Experts of a small language model.
Size: width 192, vocabulary 16384.
Training: a variant of Muon for the experts, 545M tokens.
Below are experts of layer 3 (counted from 0) of a mixture-of-experts language model. Rows are named router (the router's row for the expert), gate (a neuron's input weights, with its number), up (a neuron's input weights, with its number) and show model dimensions 0-63. Each number is 128 + 32 x the weight over its row's rms, rounded and kept within 0 to 255.
Before each expert's rows: a language model's description of what the expert responds to. This comes from a sample of Wikipedia text that the model never trained on.

# expert 12
It responds to: Articles and line starts
router [173 180 190 108 115 141 164 169 150 106 152 117 109  98 175 120 113 151 110 132 107  55  90 118 141 158 153 144 144  94 130 110 117 182 150 128 102 108 129  91 164 102 134 138 117 149 121 129 111 142 131 105 188 120 165  92 111 172 110 132 110 145 139 131]
gate0 [172  98 102 150  64 122 185 168 188 105 127  89  93  61  93 124 182 116 102 170 117  87 166 119 133 199 135 138 148  92 133 104 204 136  81  92 143 139 119  97 171 163 137 118 133 142 126 101 131 114 132 110 130 109 135 127 136 160  92 139 114 153 137 157]
up0 [ 87 142 126 131 102 157 140 163 204 178 126 166  93 112 111 116 135 103 127 149 123 141 128 139 157  70 103 122 117 106 116 135 121 130 141 115  94 166 116 131 149 117 182  99 118  93 103 147 160  93 121 110 127 147 133 100 215 139 178 114 151 132 170 110]
gate1 [191 114 104  72  82 147 127 134 138  76 166 103  98 121 107 155 115 140  90  96  87 117 136 134 140 149 120  68 130 141 130 132 147 145 141 109 141 152  93  98 102 123 141 132 149 165 204 107 148 176 198 138 104 105 162 207 159 144 174 104 102  91 124  66]
up1 [122 161  76 174 146 149 169 117 148 139 111  77 113 141 128 118 132 123 124 159 161 146  71 111 206 101 110 101 133 144 113 120 160 154 136 133 140  84 112 117 164 138 137 122 116 126  98 124 104 119  97 107 130 123  88 135 128 102 103 191 117 108 118 126]
gate2 [143 116 124 120 116  77 203 180 160 116 181 122  72  79  97 108 113 186 154 119 120 127  91 131 167 136 110 142 149  91  88 128 124 163 122 132 119 139  79  97 207 125 110 166 113 125 125 142 136 149  83 120 133 131 187 116 116 147 145 120 162 120 158 139]
up2 [147 110 151 146 120  57 161 162 186 141 144 149  90 154 119  82 122 124  77  78  14 125 118  94 122 135  98 121 159  91 142  28 170 140 138 192 176 144 139 143 161  93  71 181 125 129 134 154 160 138 128 125 155 110 145  84 101 139 136 137  89  90 161 153]
gate3 [147 120  97 108 148  70 118 187 133  84 140 137  96 123 105 123 160 119 165 124 104 152 104 114 124  93 139 111 120 169 148 149 138 105  83 113 108 138 155 151 114  80 168 157 147 137 137 103  60  80 188 118 139 181 106 152 108 153 128 122  78 172 111 115]
up3 [103 125  87 141 136 179  78 112 163 166 145 156 122  80 128 141 137 144  68  96 115 132 151 126 117 112 108 177  98  76 125 128 116 115  92  85 188 162 153 132 148  97 177 149  62 120 120 170 186 114 104 154 115 152 155 114 171 186 159 112 108 134 131 114]
gate4 [163 142 208 131 114 102 108 169 129 143 146 118 162 101  95 111 126  87 119 162  37 142 130 147 202 151  76  94 198  83 112  61 166 176 112 162  80 139 121 166 171 148 123 137 151 196 156  92 167 130 158 115 103 113 120 134 121 158 150 130 176 105 132 114]
up4 [102 163 144 150  96 128 120  88 134 212 102 138 124  99 137 144 138 156 114 113 140 186 104 131 112 137 143  92 136 153 112 104 156 198 154 155  96 117 164  84  46 164 107 148 144 137 131 151  80 166 154 134 149 176 129 148 165 150 133 112 134  99 176 118]
gate5 [134 117  97 147  82  59 130 136  72 114 153 129 107 157 140 137 148 149 144 128  96 155 125 103 159 137 127 122 119 113  60  78 130  78  99 145  98 178  67 135 104  78 114 136 150 184 177 132 132 127 157 156  99 175  96 117  45  51 186 119 183 135 210 127]
up5 [152 154 170 128 151 123 117  93 152 148 134 102 118  98 127 192 135 114 102  86 136 139  95 178  84 198 120  98 129 113 171 121 141 104 133 110 133  78 156 102 108 140 136 144 131  93  91  75 165 147 153  75 129  91  79 197 175 138 122 135  56 119 113 103]
gate6 [ 91  99 119 126  81 103 131 112 160 169 155 130 127 121 156 138 211  72 178  69 169 134 129 153 120  81  85 133 122 131 143  33 154 155  82 167  93 193  45 108 100 130 132 148 148 101  98 167 119 109 128 113 113 117  99 162 180  93 178 128 130 109 166 141]
up6 [156 119  71 131 142 110 190 127 135 132 132 170  89  91 157 117 133  93  96  77 142 131 114 176 103 112 113 114 148  90 130  90 136 142 140 184 129 102 122  98  47  73 127 103 155  69 157 126 107 128 141 150 115 159 119 132 160 144 167 145  74 119 108 125]
gate7 [110  90 146 130 160 134 185 142 136 129 104 138 126 100 160 150  99  89 146  72 154 116 124 138 149 166 120 146 158 138 111  73  85 196 146 117 109 129 118 139 104 131 145  99 156 179 119 129 164  62 129 102 135 120  85 147 111 108 147 124 117  88 130 101]
up7 [118 181 106 160 125 145 126 197 168 133 127  80 137 101  52 121  88 115  87 213  96 160 160 110 127  88 121 159  91 132 135 105 125 107 134 137 142 137 123 141 146 133 101 116 133 124  97  97 133 100  97 138  80 130 150  80 126 185 152 136 168 130 153 118]
gate8 [ 53 120 131 139 128 115 164 111 134 121 152 199  95  96 178 168  90 140 197  82 158 110  92 129 140  84 123 138 157  68 120  97 163 164  82 153 143 128 170 121  94 141 151 105 139 173  94 122 152 137 105 138 118  94 146 154 128 115 162  59 161 129 170 118]
up8 [112 121  97 122 136 122 132 170 172 169 127  98 222 154 166 136  64 134  99 137 121 128 136 158 134  76 180 172  92 103 124 128 115 139  90 177 179 165 217 110 143  97 189 148 141 110 129 115 112 101 119 122  96 119 107  81  96 162 133 101  93 102 154  97]
gate9 [157  70 119 140 126 206 143 113 185  97  90  64 105 137 108 168 102 180  78 156  94 107 139  84 130 150 133 120 113 163 160 105 117 183 112 131 135 170 215 170 120 136 154 152 109 159 221 160 116 115 107 128 113 156 140  93  98 105 105 133 101 101 125 129]
up9 [110 172 113 119 119  90 134 197 116 152 134 178 163 132 130 101 120  98 159  86 159 150 127 191 115 131  73 108 116 116 126 141 146 102 181 104 158 135 154 172  80 141 116 145 169 117  19 112 181 130 166 175 123  80 141 171 165 127 115 102 196 149 132  88]
gate10 [120 184 168 135 154 117 182 138 193 116 142 130 176 128 108 106 126 123  84 102 146 123 165 167 146  95 139 137 126 104 135 125 143 171 134  93 140 178 116 120  79 138  94 113 114 232 141 102 124  92 122 149  93 129 161 120  48 173  99 150 157 112 173 116]
up10 [ 62 140 155 114 162 183 148 165 167 162 129  94 130 102  90 119 115 158 110 142  89 127 160 104 105 120 179 146 143 160 118  89 168 164 210 142  97  96 139 138  65 127 133 102 162  72  96 154 116 142 207 173 129 163 106 122 177 130 149 123 171 129 170 130]
gate11 [110 107 153 151 105  35 140 145 122 134  78 148  80 146  71 208 164  95 101 175 132 132  85 170 161 103 127 143 152 117 163 100 149 147 107 103 118 101 140 156 150  79  87 107  90 158  98 122  99 135 122 141 110 112 127 149 135  89 165  88 117  89 183  76]
up11 [129  97 180 106  94 131 149 150 131 113  93 149  57 138 113 122  67 172 110 150  67 108 111 165 162 197 104 107  76 127 137  90  86 140  97  85  59 128 154 133 172  73 196 151 103 142  88 143  96 148  80  94 112 140  83 169 141 130  74 142 146 155 162 103]